{"experts_per_token": 4, "d_expert": 128, "activation": "clamped_swiglu", "normalize_top_k": false, "routed_scale": 1.0, "vocab_size": 8192, "norm": "rmsnorm", "norm_eps": 1e-06, "optimizer": "muon_variant", "lr": 0.0106, "batch_tokens": 65536, "seq_len": 1024, "train_tokens": 436700000, "steps": 6664, "dataset": "wikipedia_en"}
Below are experts of layer 4 (counted from 0) of a mixture-of-experts language model. Rows are named gate (a neuron's input weights, with its number), up (a neuron's input weights, with its number), down (a neuron's output weights, with its number) and show model dimensions 128-255. Each number is 128 + 24 x the weight over its row's rms, rounded and kept within 0 to 255. Numbers have three digits each.
Before each expert's rows: a language model's description of what the expert responds to; "mostly gets" lists some tokens that are sent to it at least half of the time. This comes from a sample of Wikipedia text that the model never trained on.

# expert 14
Description: Name-start pieces. Opening pieces of proper names and places after commas or colons, like South in New South Wales, Ma, O'Con.
mostly gets: " South", " Ma", "In", " Be", " North", " West"
gate1:132157170099149133144154180118135147144138139124144158086145145120100144156126124135152113145151136065149123121098127090138141152183135120127176114136086135114111130149095127117119140116138151118106126123102106107116110143125137172140125131191186169150112097111134165132105106184112139118185118146143129098139139152103155197131150061132153114135133151103086075108148100096125138138127
up1:117128163132130149105148145138093149149156134127140137081108117142123149169147118131146142150115106094131089087099127092102155144140167120103138084104135167144136129161117092111152133126100163105102118130124134121125101115130121143123115145184170174128121124133157147144108146176095137090140132132107123119121142171095140192156125091115166112194119129096097112094129137132089149096145
down1:112148111127089143162101122092160095122109157156117128147102132100074098124087136128138155149142140143061110117118122122145093138116071100116153149118162145114122122116126138122181133113126145130116132168164175136140139187103130139112101124139130147118064136116126161078108129166107132145100119137136129128149122116136131118202111092149117099152144174094145147137137157120140132133130
gate2:063144155148155152179135127091133081112145137131104153108131110128102180115127075153131110129100119117142143123146119133118139166111125146120136103108107147122165153113126121087136134091121174098123163083155123148120101116137111112187157157147104169113125130138144116115096116126098143120147164112142138069105146139127139136131161107102140160125161182143087125134110136079134131102085
up2:082177157147125154163124126085115056106128157168129110118133095133099165111128118149120103118108149135132142142154132124113134158100128126106167104084107159118161123093121124123140151121115163096143159097162120142122135094147112090178162137160120170131133147140155089142097105107088149114172140137137109058089133121104092121129144107103165139114185168102090134148122133097166120092077
down2:137128123165130062121093115148110144128133119128144118150085047132092182141144144120124093142155111110098134098168110146086181170154173172083131140110154171112113116116112187109127120105122137088126145081155157115140083091160130129162115118127104155155121118118142072126113127137109132093163129126134124121133143115098124119115168123125141146134140140093095137147104151123141115098133
gate3:128098138167128124135112103098117125097076123139091140152147159148116106094096103136148130118140118088074146118116126155131107134146116136125115136137094131115144127126130128118152144150160103131111106103125156119122163120115143121120156125135164141120161127123130121176137140125149120093136149187138127074071129108115107118080098100090143156143133155098086139087123146146124131149141
up3:106120175142145130130122123113085117110107111119104194144128146158137134118085125129152141120123104098100123118180146145089140163142118132112127142099136127096125134122140104115152118134175123180123066113158150138111131108103102141143144129130139128134112115125106131164134126166176120080121135161111115124095121110109120104080098128090103122147156108069115133053163112142141093119149
down3:123124149132091097106138156134133099171135149160122119105091082149111139109119146126147166127096116120113112089160143122108144137135113093115150121119119107148149133120096095127124145125181106169138105112165127111128108120118144140125118194128143137181156139113106151071114162134163132145153129128118139138142107140119095127111115099101120109121105124177121105131103154116095138082115
gate4:172163150153116101132102128093103107123170111114140122102142148132117184125092161074122157119132146128124125155114064116131167142169152108116119119152095119137154128102122125101120130154152079081125117095130128160152047115082084131129114123150109126108093119145165103126126102146138115114147086119084104150129107103129110126152173028098124138118111150137116123166142124107124118115125
up4:134145141118100118111116131076091113117118142086148125121144141130143128149118126105134135140117139108124143148115074135101103127153127090152102143141117119137134117130120139115114121149137109104101163115152101159114058152069128140126142114160152121159105144139150081120117110138120093129103071107106112152116104105123100123122125065114094102088137158160104170119117135130123113114166
down4:097089141157131143136124168122092133143129077108108168166129137119100124177172133134118130120116111140113155096142134142119099143127160097144114100122129095118109134155099152100106128075137132152130081184111108096131098133115113109160126171131147086159137143104140103131099128156137114140097109122139134088135113114159133146085143139108119138090146141154114161147157162155106122135111
gate5:127140125181118093106119203132180161104099146053165102096161131142154159144095159113117102132133116091126092102109117145116135104110155139105126123121140111132115166114146151132113136158112152111134087119135135098109121133128152135120146133132170104170090137089146128124136132151114091123122140125100130127109135122111119127108155107125133136101145093155078125119108179058137145127111
up5:107128108184132132093108155098176145110106150094145124115148140120131160115133191126117101112147089130160093134117176147130132112147145120108126158134080083145125147105157145090088118141097162114138086142115114122102105140141163127139117114157133094116109142067140138120135111137100091111121121138095149128099172151137131147111117095083118148128127086177101112107145165074121166124117
down5:145134102150138150158139133118080144142160110129098152111093090110121118128145107118125133146106139097143115128148126117082167123114141106137128179118124112161183148140100076116145088148134099121142142167147144132167126112133113126110135088115164090125092085115128155149148139155150138112099109123116145112078155166158101128116136112143120148111133118116155125102173116113146135119142
gate6:120131123152139155133124111170117132105127113105141109115101120136146138121140160127122164124120092184152147111131079106106132148163133117110119141140118102145090123094155111129112159113133114131138149115143142088145074043120143162129086150141103109132124158145121121114117151137128132143106122102139138109098114170125094133132106141135149073140130144127162120170078099150135127103124
up6:086138145138174144142142132136136127174163136103145105137091137155138145082127134123156137129099103165135124126104083142128114144156167120095107118140115138148113111091120126108107139105100084112102112144168131102164088075135096130133118112139169100126125126113124131124091137110160127141121150132122113118129115181144135129150089126120136108160152113154126147158072120104119108119154
down6:143107164080090160156128116134133159139150138152186152167131130115149155084087143170128117117133120124149101144149139075140121113135137145104102135107118152099105115186186096138132129099145147176138120149120128139132135096137115123119100133139129118125131132130114141158139083105102194135143161112093142125166156163103134122140134104119134113128163088130125138124149116115112079152106
gate7:113120132147108098112162126155153075176106151074118138144137102117161191151105119089138091144091107087134105096111096158114152131111133117090133120153146153106110195116146126157159147143119147136128125104136119126155135090144119112149144155097155134119124127131147115105125090110142080085123125109122153130120172103148063096117129150095131167146137120142127148094147122133109146100099
up7:134138171166116086115124141147155043192109160091135123135150079122149174121129118082114080148058117111122102120128096154113122138122109131124156117133138173120116173101125152141157135128145184126119149119109080106144117119141125130131148147117153139113133137127142129135108104096142088126081140129163127114113176099190086122120137150148130147136152117163105144122130098162111109092134
down7:132125124154127133175135135138111128127140124121094123124128131116146139119100090107103174134141102090107097095162117126178202118198107134114096152152110152135094132126163119131130146080122141126109079094152132147153079132098170098131127124161117144145140152118151145139123112093149081109122174103142148167125112137176141104141173107081133122118131126148107111118160102167124100112123
gate8:116151136116177136146130157105121138104129152122133121091148100156141155088180122156151107109172119142121116133141109112134084136135138091140163121139104119124114131156161055124124151122154182153092132184134147092137092088106170123084105120137156109113153130118122159093104120172120125091134129122140164129116108120114132120062131135129109122092120113105103093103167084114104115144123
up8:094137154115193114117108109137137143087118125171150144101154097127126127127171131142157138133150101145111096114131134143175109103144147113156154112134123112133117113135165083112101133083122181124096140153137131073167101112105174095107099145147117127116115105120115118111130127149159128126113129126139166135111109145138122128075167150080101115116104090099114133087173094110125121142066
down8:103125099096121109164125140127130132114130116136188148110121119142140172114128117147132164198128152145146102118116131109128115114155125157141153109118132086136129100130170128096112142122176129116140078125136130173118098172117093143167127116160141133103127147154126147126133159109123145085178115115190169131123148157134107125114139116126144128129141097115068137152101132111122095121117
gate9:117130200122109110154094178134142136129167140138102139160136146127109107116140117135125140109126128121166140131101139154103139112141112120122146128129120079120128173141156150121131132139147069168132085126130118125126161123169161135110123116136115151108041138122160130122183136158116123139117110163165124073148108157084180135104136140150114132115167135129131141100160160120136119137114
up9:119109131103111102152112121120097130084123124164118124156138137088141118159129157139094086113097126147120152158107132149106102141110113142114164119120085110110126151141110155134136170156152073142103127084155123122128129122164144161134169117121141123126092133124161149129166111099112113094106114147096096094087131149128161145107111112138105173128131133105099173146140163137102140128116
down9:129114126117115128077166090113083160125077135135112119125119104107135085082163135119102119127129105118145131131104137170132126127119167145152134142121138119135114116121113105119103126103138127135144101092136121108155127139154155099096086157122114087141099183132099130140157141150138099155133172160144156120113121131081155174148140139136141185127104191086118136148109099152068104132095
gate10:152115147080116167144112177157184153084114130137118122120175097157114138129134113124159166141119113127121126160100124129102135133201132096101116100153161076084128121101142082159165096118116138106148112135156135145120062146091133122090091190149115107129109125102130149130107074195111136121090102138092135109147092124145091148108119187124113150112130085102121136139137113134122108141119
up10:124142136120128147120097137131120129095132127126097096136141114133126092117118130079116119163118089127135121147109135110070095125154090133119141101157152113147125109140130127137153108131132081119124130129180148154116110110093088121106113207143133123118120136071122149131126091164137122115068148127081139112132132105118103167132153154095112146097146087128137121132122115139116091123154
down10:155065137141134145092126129130100129105137140122140161130107152106082148171140174090135170105120124133107071120161140088149139126137143102160145159129137154157141136117128106109133096133138133144105121117119111155103100133133108119156113145150119155135105144150120111121072143116100084108161113097106156142135157149129098123120079120128136128105128156100117048111160084128152130133147
gate11:128137107122131114122137114161170102145117076143101115100133153108147168127108143125131121152150146106052142127108125135156127119157125147124149110103123108122115142144163082143099135143145135147102122085129141079081128091136116158136160136129135131101106125103187104142128107135109108155140131120114142126096145101128136124088128143107131115182141088106118121140078089137103131160094
up11:131143127123125139141128093138136114121150064163162127103143154115120195185139158096104131117131132169110144107102104161169137090143117151119149111106118115129134162121159128111111150142117101139091146099102166097122139120119105140124118134167125123098085111071171111125108138153101130147112150151108171126109130083143137114120122114114091107144126102122109145131108113124147152143140
down11:091133123099133158145171088133098119162105082103137108112094102132137106144144157110151120119134144142154139104149090087142175149140110117128125136145129155104118125124128132144148108112104133120147107120093106116114106120105142115156111161104108144139142155102153128121106065131114142108163109115055141109124141164170116110122154123139106127151141120113126113159166102136121144124167
gate12:148124090116124157097102111052155131183137148119147119158149134141134137147135087142103099118138145147148162094108151144121136116152152104142154131173161144158111109103163156142145161132130159134114109113088142138102137151154128097140162140122153127090136136090155123124090132104136159125149117150139124113095122136112120120137155115101113112194150135128113154124135114153157123132117
up12:126130128137133151095104133066157142179154155126153166169156106174138156133162125163130111116121141120170162113100122174102159115133121129123138109145145144119132101130151138127135122162114140116141112117085104132084150152137106097130124105137160093100132120089106172129085137093153144128132121105139161133069099124139131127095169101117144128205139165136112175073170100126161136138098
down12:108079139124094121143148156136121107127134128100118088131153121178159130152122128122167167127115128121142137113135134152150086175101123139089143133136124103123099161122177185138118118122077122111156173144128139144146126136153149176144141166091129108159138099106184175135117162111171162163111133139158157142146132093151104123091116126123122111118106130092125159161152150158118106165113
gate13:155101134119106142143134109128079111151152123117150141115123130173156132141103128160121122155083121131133157170132109136140158152106151139146151104113094113132088132109142115121167133161171148161106123086133089147102077156150159151183104125121118136118133164122171140132138159144147145136085144152131079099126166136147118096129097125146074118149116110134084127153127162132135118161117
up13:123123130136114144131157113134122121135157126143140140141103114177120131128121132148124113152116130145147153167128146101134140135105137105138146092121113118150086122150087136148152116186186124166137107055114108133113160198129126124193081139111124149126095133113148160116134122111129149142109095156124151162117128136162109103078106116127108113129161116164089175113146143132094139190113
down13:104140131086079112170124147130135156130160181146110097139139119146076130143114189086165112137136135133132130145176111089135143167136160109162122118137118128125135185109124161111100128098142158099112122123156131122111136121142146080152118147168145108145122127082132105136111143120143084174113092088159157115165172136095114130115149130152117167101131082183139138118135128106138139125138
gate14:167154100152100121117103143108147158122171166087139124136107115139086104139144123065097129134115139145154129103143100104120076178151123125114103100129140110121105114094112148143138117113131127112071119088156134098150137134093161123118127166133131139133103137129152142110159123147138153114152124136119161171131143101117177134084111110141140149083132125147120150174094132146081114097116
up14:156149096186146135123130152119112145094156158141108158118095126139124090121120114065105088112118118133155150137164084112096062123122094080097099115111142109101130121127123164145125156145147123107089161079136136079133120101121173109076133159130145125101117130122129135117150159142092118124141126117118128148139157092071129122098119116147140127109112121146108133135117126112104112108143
down14:113171106078151172168167111159090157134135124080141102098113087120144129125142152092189104138124150114118141121122133108162106123116101148108125154146141120173138136113157122155107101164114119144140132122122128138123144137152133104098106132074121122136074068155095128157124162167081126121141124140119133162089100144087137113108150114106152120152085100079127112097119145090100133171109
gate15:134153085138165192150105127161129136123138118173125159129141154105114166140160127116134124142138125147110161155165093142149110144138097133103115094133043102153149148112148122127145101101117144135181093125095129088153135133122151145201136143122134165100143145138139073144179090131131105134132090115121123099133175157128129121118101156137107125095124124149134103136152162095108170098113
up15:117148111148166143172129134144142112186117127179117149143128158087088139099145091121116138133154121149117141164132065146117094161127135127118112131132056102125139161173146104111142115095153134122151131097137112111135130113095142121167136135134118122098096117076160102152160158166144113152132118125125141141103171148146140129103115147106105102118114089118164099134137165132077179078088
down15:120124123087123095142141120148122131086117161131068155137138125148128153124152162099092104127097115149119089148130144124169117113129115116102105133092126127129156137106098128125166126131108148139136128105137186112129098114081111144116113103149081149137088101127087153120122154164191141107129109119090129146133179096149122148156099111120150143154178121156131096146094132154124110113175
gate16:115109127144092135074150143118132127150154101130154152072105124123158138151165133156140144134126132103146140129140162110111108098133149131104152113122158151116164158132120157120163145130159153150144119091113121146114082079124174113131091145150136131109142137128106132088114101127119117077088138096106118153155138111125138093122113093148120156115147120150106156139195128082132139116138
up16:168152142149109129104116134119128107168136118135153160091124095097170121136117102136165129142150122109166144127144162117121139108097152122088116135098152153111155154124122114152130132109139152112122119114147115176094100099123136139082080154141116123113125119118125114099096149146118108098119161081140186137123139110149134108100107094141102166138150108139128115105154116097141121135090
down16:179180113109100154081141138106131128126101133131130151114176136127103147120112151123130074159148197128119179112139129168130144111170129119104145123122165143117156138124093131092116139077099108160111122145153156129127115132135150163179123141166152133106138084125128143150135133119151168121141127103126139138165098158126158145102111100124156089119122098125114165110123100156154123161120
gate17:131127114140149137139125097122113186131140154140098138085130136124136125113110157152114125077127118138120131103149114151158091110168131079109183092122077115094106112156117124132101123126083109136107128102120105123113103096142109147149172167159207167132097131153139097114165177138143113144167152124155117132120105142145120110179119123146109137093160131111157112164093152137120114108111
up17:117117135134133124162159066112124157086161165136133145106134132120125128095106146130129109100125106136149149110127119114144125127147151106132186104122142088105121115156159151147116134141119124141101122132137133121092098092130096131160171133135188186127063110113116097139128184138098116147175107137135143134130125120143125137177145139123110196126172106137139118158119133141142129162131
down17:120129100143112152167138049137137148108113121112092197156073141148112113111155130127123129146124115144133149137160145107150126125091159149140088136147114097104154137097132115140088149122107142126097144130110131119115088120143119147137085137090130148157131141136106174138150154143124105148157117090122106126152133134131116162155147149165114132155132118166139140110108126122114102152202
gate18:162113104095093135121113134139132108167126121108094152161118153103148104145153100129081116162136129132139113143129130121077098129111113131104194122120074110105092130126130149094082136132112127148147131124120153104106137107105136122187115127095145149115130111092124114105127090107167148088120122129075129170145120143140128160121094137115099108112160154171129133084130139144113116095119
up18:151130103109135142111107136148126117160115113076117149087111154064137093136155112120107115155136153144125121124121135118110077154114119119101201131134083126088095100096131135100144136126098133119109123128141150115126156115124105124205107149136134148113102130120091141106111110119158155126114155115084102161134146122172121158149118136117127134114138145164128124098149167134148128106162
down18:089129161080155178106099145122159150132122103103115147123143117109081154097098143127157130148119184152118122149120146146099141149143164122112125127084117096131137078126100110148124135168140150161127124100148165161144073103081137091152116125068095127125105164164158129109164129124153128134137126130084128138079142150208117115149145138151152145138135092136114146100139128142131094105148
gate19:072117070102116153113138118151112123158135157121124127116160130102104122113150086126118104120126111091107126111116106065105146113123171146122176073108121137093121153152120153119165108151131190148123187102122146141134082087120098145146126151132174140104132119148118125078115107161120132138113140146108095117156121147117121135118126099131101156107143092176083159088145117121148165185147
up19:073117113101159165130127090141100107167151159081115178102152153111141104114112085112122089129099115109118142152138142106126123134162165128110169064109155097081118160114151149127131124138133149148129177190099149150142133122127086116156157117084179123116147105139089157097103114144131130120124112129121109107146111154107118108145141126103099178156120101122125157113153139134129183187138
down19:150136099099085126105140113132102181107101160119148168127145155161149133141107138131122083188153123106162148123096114150161159134102122144139150124137116110105104088127149111117071144084090109128134117129085118120132178112105155112135070178146096165127091135152130102147111159123114138167142122101112104117164159116136144129099138114152108161155127127131119099100107115091156145143150
gate20:079116121156105104161130105123161132132114124147131114158132121115122122130141139115145143141137133166138152126142146089120165077099129123131151110102095132160191091105128173134146115125114147134174123162140075131109112110172114130149074129174130166146130123120107145113145147176145136111113119114175155107152190128116143088140126083112093123129126172150105136131124189153152157146142
up20:096117072151110114163133125144152151135120160166116151150161124129146136123163089114164094148119118115116138107150152092104136128091122108151115128137119130133177135101094159099125155108089106105165120140158077141128120086142120121147104129172081118137117098088139170126164133187152116097116131102153138122128159128129127070107121102087108120088129142162122114169123147126104168158136
down20:130137123159109148106113119133143099169130087109116145112120171128129120120080142089147107152109156090155138110146128135159134089094147157119098109174128172152081180119169151114131128127157132118107133147144091135165136054126132134162146123138159149160104165094119152114104145112139179096125090149145123122138166104128131137098100151108125127094155172142105154167101157136138126111115
gate21:108129070125088124121085116085149111107113120194147124107161147104152144112154153156139146134145142148095124131107149068150152143174101129144134111128143156175089102106123114153144143142155088143108129077141140102166187106120114127131127128123143120087093114135130147104110092136120126140152101136083135161119094116103083116095152146116070176131119149125158111129145128159127125135121
up21:107145091122121130135119120124132110118108161153171107140177113126162105126140148141149123126125124156148145101129147089147171147116165124119150141147125148198113118117172104148144150111154129139094149074128079121166139130127148123126118098152113151118115126123161137153142105097134147099156152111152160149113123146085127067111177100099120127144100159152116103121159095164081138115115
down21:155111134136158102136121147127102118127119134154092123124160149121141137097109130081165082111116094111159160137094128127119140138120123106131173081132171126114118139106096105081150168167127153098123145152139150104140064150117123150083129075168137133145117122157126122129116135168134124127160119133176103146119130158154118127137119152097161109119111161071123065122159131135115122129090
gate22:098074124113179146143112112120143136136088115117112116094121111165152147111109108182080131157121107144164109139093153127146134160120153133101176155113105125122106118117109098110162119129115168098139118095139126097125093114106163140119105168113123099094118138146162126100134128127124143095124133115142132107093152103110120123115153113145085113109157124168162126173146146185118129070157
up22:066109134096201106143137121143141131172098118106118115121111126160156112097119120168077160169099135166143113105116137165132171191135135120088169141126088138094106106124098114105150125128154143106159131099122158117078119115106156157129141156098139126122063119168149129107127094137110136088123131136114118115085135151101107161130159146113112140109174153120162128144143139153091123080138
down22:102138152081098142162111152160131134150127111121131119125094112114109143130180112118132149144138153157100079123114115107147142141092089136148087139109129115107157100156130134115119118146140112143138095128165138084109140097068122148121127120127144126147126131126152177152139114134127175104172136110138106139131122109135115149117106130081157127061131115140116132083067137153148096114162
gate23:131114099149122084124152168112124126121082124100098151120149155147135178162119142147097119127157069110156163138167134137087127157110097121114129151132187144141119156119118135094158114101142134106069127110124110095135121106173119123120158132102144104100126137125114106141167179167121144103125100133100127104082138160128111129140121085099124151154166167128122110104124139144126182138158
up23:166123093138121079133126146126121101124135125095104122127134145141161130111121118129126124102163163151139156118149099113089140108151116140111150146146171102137145146105146145106131123107149122107114129104132098103120135123112105116065161166120143102108112133131121126124161168147127179149143147151118101111119130143138113150154099095099133157126184200157098167160110143140116166111129
down23:126126067133139103120102073127158116140138153144147174127071150126152133137115149124176155112143109129163101111097111101167123158119108121177140093122178160125141108116149104107132088126161156133114142134143146146117131143136087194150178083121122118135154171146130160150120110090108139130134142138127120133144090133103121096092125115109078121141100106144112121135118118120158115145174
gate24:155120127115146073118117130148128147144159095104099118165088096141127112126168109084123125081116131094091107119117068122125094125135169116149099139085077108147100143163116134087173126123122152117128102129142100114129098092136111164117134150114128101141102157100165120151117120148122118113118144111125144097112161144123187113134062079120135080117122158170100140113117141150080108119110
up24:120121126096144117152133150130076131124170101138123104126113080108134118092150092111149127091131100126100123089114108130108131114148194089120081166093124107186095108131137125123176125132124163111111070147114112079095085120175120165155131169115131081119122133134158109127114092134116126115154121140117149094118176158120151099126084139115105118144126134164123128148148133152096119145129
down24:112162142099102113170131102169088090130098097137119132082133123099124133125121122145153107127147103172166116118129102085133113118102157160100133111093146090117142148143159136118108132093127067110122136131129162079135100109160134110144111117130134114133109141127153153107125101098139139145148142138082072124155118131096107152179117119155143151112120104108116127151120168095114152072127
gate25:126110111141081133111130131138139165184119127103136148124105147087119144126165126100115168114126124131132139159100141141077150136167139104162121145157157147084150150144135130151139153134207143145129147095098114104107109144144126134152141133157135158091137152098148092127159112153113127117120144161102183133122110115079101128120105094141146142108178101136118165128093127120119157154128
up25:105137098140103126122093136128117160161093134153131101107145153092150148119134144104165158098132141121134122101108155111104121173128112137154117141163193144091132138141126115148171143151172140182105141093124125088120131114148111123135140091181127155102112151127151119119126119111132165106126125123096149139130122140063111122125154078120168120119146089130117115116101095107143152160113
down25:089126108127106109127135128127111105154083104113133154126125146145123110099114123133133101106127171095124108136135075159118156120101179126110105124098149137108127097128150126125153114155133144075157165074172100105156122141165093136163119144123100099105134079104133111155085150096127106143146146110131138128142117149130114094119121133114150159162087131153135138141083163110164159127138
gate26:172125131170132138150122148110119192136090082137157129110132132125141095143157125099112110155133136182141067110134132121135145117152106114158152144106128106154114120136148136120119111131164130089149151109133098136108126114148149165176131121155159119123144146094116137141164155128124113112149118141090150123176153121141120152111120181122110089135117127135129146083126168173154136077054
up26:154129137142104142180132145123106194088088124123128151138160136142161115113167109083102147154148149158145081105161140138172130124134117136140136102119122118119117137126159125122111108136120127099132129105127124128084133129081132121161150154158129153153107146149127111140171139150161128103141136152113141155186127139133095144095155177120086112146120086104118142129118148167150129140095
down26:161148114139119135170155178130097146160103136165128112093161144123152133158133084114155135130091127140188138086120110117166150115164148137103140155112129132081128104135154140172137129122109137116116108117131142193147154115085098164144176115188122137134133089109173111134145083071155102146114126150142117119139112162160147167137126102162181155133115148135111127153091122127107132157134
gate27:157133100105172145125118105085099129178168159103110149077117101112121178130135149115110142100136145142103081136141137127135100159145120121160168148146148148108130118100101118146102139149165122114084084120093158151161157133123132178104160164108125101117127108153150124149170149133089167125152153132150184148138078113107120126141106144166118103113148114151134132133159121165170139102176
up27:161151114120168151170132109116107126147149130126135111108092097089122186129142179093140133119171131139089112160120133111128125118148148127127164135146145145088120151108083142143117118141148132164089115127109150154167154080122109154119160169120151145132113148117130121154136141110107177097120173129115175149133106121089140106126126130142126107116140114169154126121155098138164156075165
down27:109159167164134126111136140103137105117138144134130124148142096094090135094114136173123126111156155115142160142129156124184127060117146129133131085123177131079090147172120164119138087135170125126124108153152130128145077115095112157127089133064132123141133149144120118084168105111167126121129136152115100128164113150132102170186102107137146124131164068086105101134149128108116084079151
gate28:141122102160115142123125162155107085126106123126159160135110141119119129090166139125104147135130097171129101163125075125104109107125103148149116139126114153153116151141103094118124099163197111108169106105132136091145106146158138163102127103110158140118080105134086136111159113181106101094152129145092142152105118110135131144135162118107171135122112100118129119122135155125105159157165
up28:131114144124167115124161144125052119161094128153125157148153105104110121100153129158134114150123145138136149156115068125089122155110136132193116115121110122164121135063105098144167141146208133097122162152131145136147137128166114148141127103119141170118108141155136116133105159149126115081121110134104153127162146104137133158105126165110129139138095110158142117138174131158105119140111
down28:111137143121127106146156156138100158193142136120120133129117158125072142138099118149112110104109111121147092120156118122161152186089133125106093154148147138164146120134154068117117137126076131145153168151109112112109126130141134113132156118153144125151132108155141113093167200130152158177147131128091138146140167090157144119116109095119133139110132122149141105094099117137163160111123
gate29:087125141103096131135157111121109100142116105110137169137092114116132123103151103128108111107102096140120105088144115142095161103136074117117111168146119120156145171136178123150169150095135175107142119162104149144164132131101122134174141174123136096157102158120108106112121135142139077150139105152129084109148134119102097114162157131142120164120154155119122095154158150140148152095107
up29:109133114134114131118130140089129104151093154119133186133098070123112127118137106150103104130117131127139124091144173114074165087145108120124114132110153118087114145113182155131144159099154206118121117119133167156129123154105121093151132163076113097138090166074154094088116150144157120171140107135091123109135167155089125122125143146143080133113118150145149109128136135104122158091077
down29:121129100124115123130092140109105116102133117137136092132150140140106144178136141116079125126143139143165138104144159111087115138154121119125119140099124170134107082141148149151133119115152097109147108180145136133146164135120138122121087117156046150146125094109131088154072098115143137101125093135118103100141127140139127139125149151098143127122148120120108140134095104126145132102102
gate30:165166112147175110134138132176136152103164133162137143165118108108146131113089080141155106085091110141160121155122109116157112159158124126124153103144131184115113094149124101120140115133077146097170129139129134139116088136136099120158148103100126133123121130152125134152134144132143137149105133102144146134125136127128122080087177181105122157129108107126122120120128113130125143134096
up30:136186141132156143164132108152142148135148139119110145136127092074161164146055066147133117103091129109142122139139080079159123156147119147122187119143114149085120143122120124112116145138066123131156161130130122134115130122124101132136093112125171161116127103104125137140156106109120136108125143104126169118115141113108133117084163128091127162127128137139113162093089164123124162118120
down30:117117095153123170146086158094103088104137117115139143146144134125163167137144143086075156099124150133116147136093094107116145136090079141115140139119106110163177140108098116130110145139131156088120143151113112132147097092112115111118099091105130162109128102140174141148144080098128130148160135143100133073122172116105130116143129115100098158132124168149138127165148105136179127105110
gate31:095141127114111095136180138168077112143096107149125127105108145101081182131145100171094100154104113132127112156112136107124115150147138147121127137092127144129147139119120153100103137154119129134109142104140141123106064140142115129116120099139131108119170091150113138100157163127137124137084128137117143121105119181138119131128161126115117095132143093130125127159097172155111169082090
up31:120128126115115102124147145127130120120135134135092124129126117126106141133150127151094074153120137144115116142097124121140140157133129153117134109107120119152141139142135142096099140143142118150131180102134137114115070173095111133103141136141128129108141092125135157111143153097134097095101141170115144149097160162079138105117173108122115107157147105134136123148103185162108163130071
down31:129139141128117150102127095130104138142116108156103109141162134089119130132118114170118148117174131113139135144141146134143133116145106099134151130150103156118139085151140113110134137093073145183118176121141116139154132139114099172140126117108117187069157115128092157117126156149102112118126067130140157157139123117111109143106121169141092141069121143112112117149125145151132109144142
gate32:128088147136106090105143114128132150123193148107144126123114083155100141167139111113116132120097107120135128113148156113142132143167176082155114117084151155125149104081181122133070090151121117112112134152131183114074118124142073104150158120126149115113123120145123112113123107162157144099145091133145138113148101138145161144127081145092137173104104123120116114130135131127162145153071
up32:155122135133115115170126112124133175093184170139151152141130105136104131179170122119106123139118127138134104100141132131145127155148153115136137141086168140127162109066160136156110124135110112106099135139141186110094128117119064109177140111154173134134136131158148110112112156139152119100129093129118123154128099154108159117136097162095120157099096105115106127152128134118164121176112
down32:163130113129171134136137133130116095156098140162127115123124098130068152111168108119126150149128131141140122137088127104116115155142149167145130134112125175113135122126090120117124123122181103164105091119138157107125129147123089132157122141169137138161144125155149098131105134127111203130155139105115150147139092129088089102097171124142100102136155101143107140098129163125140145112152
gate33:090125146145185113149126113138143160166114104121168144132187119149109150107124124106105129088101096121132138136143125095172135134143137150129153124148108126137102118164116085117106097104129127122159130148138094129147138128126120155144122147155126092091162106098100128155100133136135155135140102147093202147125089132121146101163118151105161126148146153125112166180102110135133133090129
up33:121160110119111113096141146147093133164106136106147154128185128115148118143128160115126147089111133145176130141156148069107082115160147117130123151124100111178159069113175084130108066118165114115118137109126092105104090160167127119146090114097116125134149099092110142125144135155142139153151101099102142134134146134132139100131134105134114110177132136150147145151130127153110118160124
down33:136167109139101153134124098134099119145126125125121152147109150120117138084102127141133141144115149113124069146138092110116083095130086077128135142116108161116139094129142128121126117124151140147157146104147133154125096146118089148110140174149147136120132140094120139119129175134106097160142112156112099124119078142108093159073174131108162153143155142118160127125121106128077149107111
gate34:168127141082155151121148157126084137100164129121172083123091127141102140124112176154158121085104155123145150107114127097149120111121153122088137104093154106143098099170155107170098106148168105157120103124145136102116152102180146151186117147132119139123128099118115122161120147134135125109102086097156113111159163165123126137119119135114119130120145141128140093115127175119116107156061
up34:146133150069116150145123156158143126119138110139153082109117164141125135099106142163130118081114147147138144110114136118142127124131157109090100150094134109132108107151170106152095098146169096120147131107095137113144083078138137169173093163112143120100118145124146111117106122143129125118154124128163123103170179156138153131097164091146099140106162163144135108131158143111113115181096
down34:172133098125100111119118113166133146086096137157149093155115105106139133104114155125109082104091145141142131150139145131096179179143155139092104145086138165157127149101119153095126112127126104136171115126108169139099122108153129135109114132100131131103128158134132131130148115116136143131070117167094128148191160123126119125118134132153137074106127086129127159142125104155152159167123
gate35:146117099115116132120166117082156129149157157117073135130082160131136140115153113122109099097111152092129146125112136123115142104119093095153143124094128148145119103123145121149123162132112098106148134136132111157109154080115123129092143160132086112122104125118097138096105150192110120099157101121068159139204083127128094120089091142113101129110104107116146144129114109146071160084112
up35:115113102111144170140179118135142144146135139121076129109099169122127145157158142117096127097120129100102134112103113113118126106114095086141104097100117141147124098128135129112126149127096109161164102131156135175131140082091095124136158196148090118102116125094132127117122161193124121088151072104067165176181083135133152111096078117134089131120102123139136134096106108111091171106131
down35:133120092171152111118114154161165120082141115115150147132142131140106110120100116127166125115109184127109121065131139127146111135146136130103169137130135136129118102154144151128093171134101111129125082117075115169138109137125144114129113126102122146144148082105094132110117131139065160093140145126173128104088115131106109146173132145138140132155139144104078143134125108114151147191145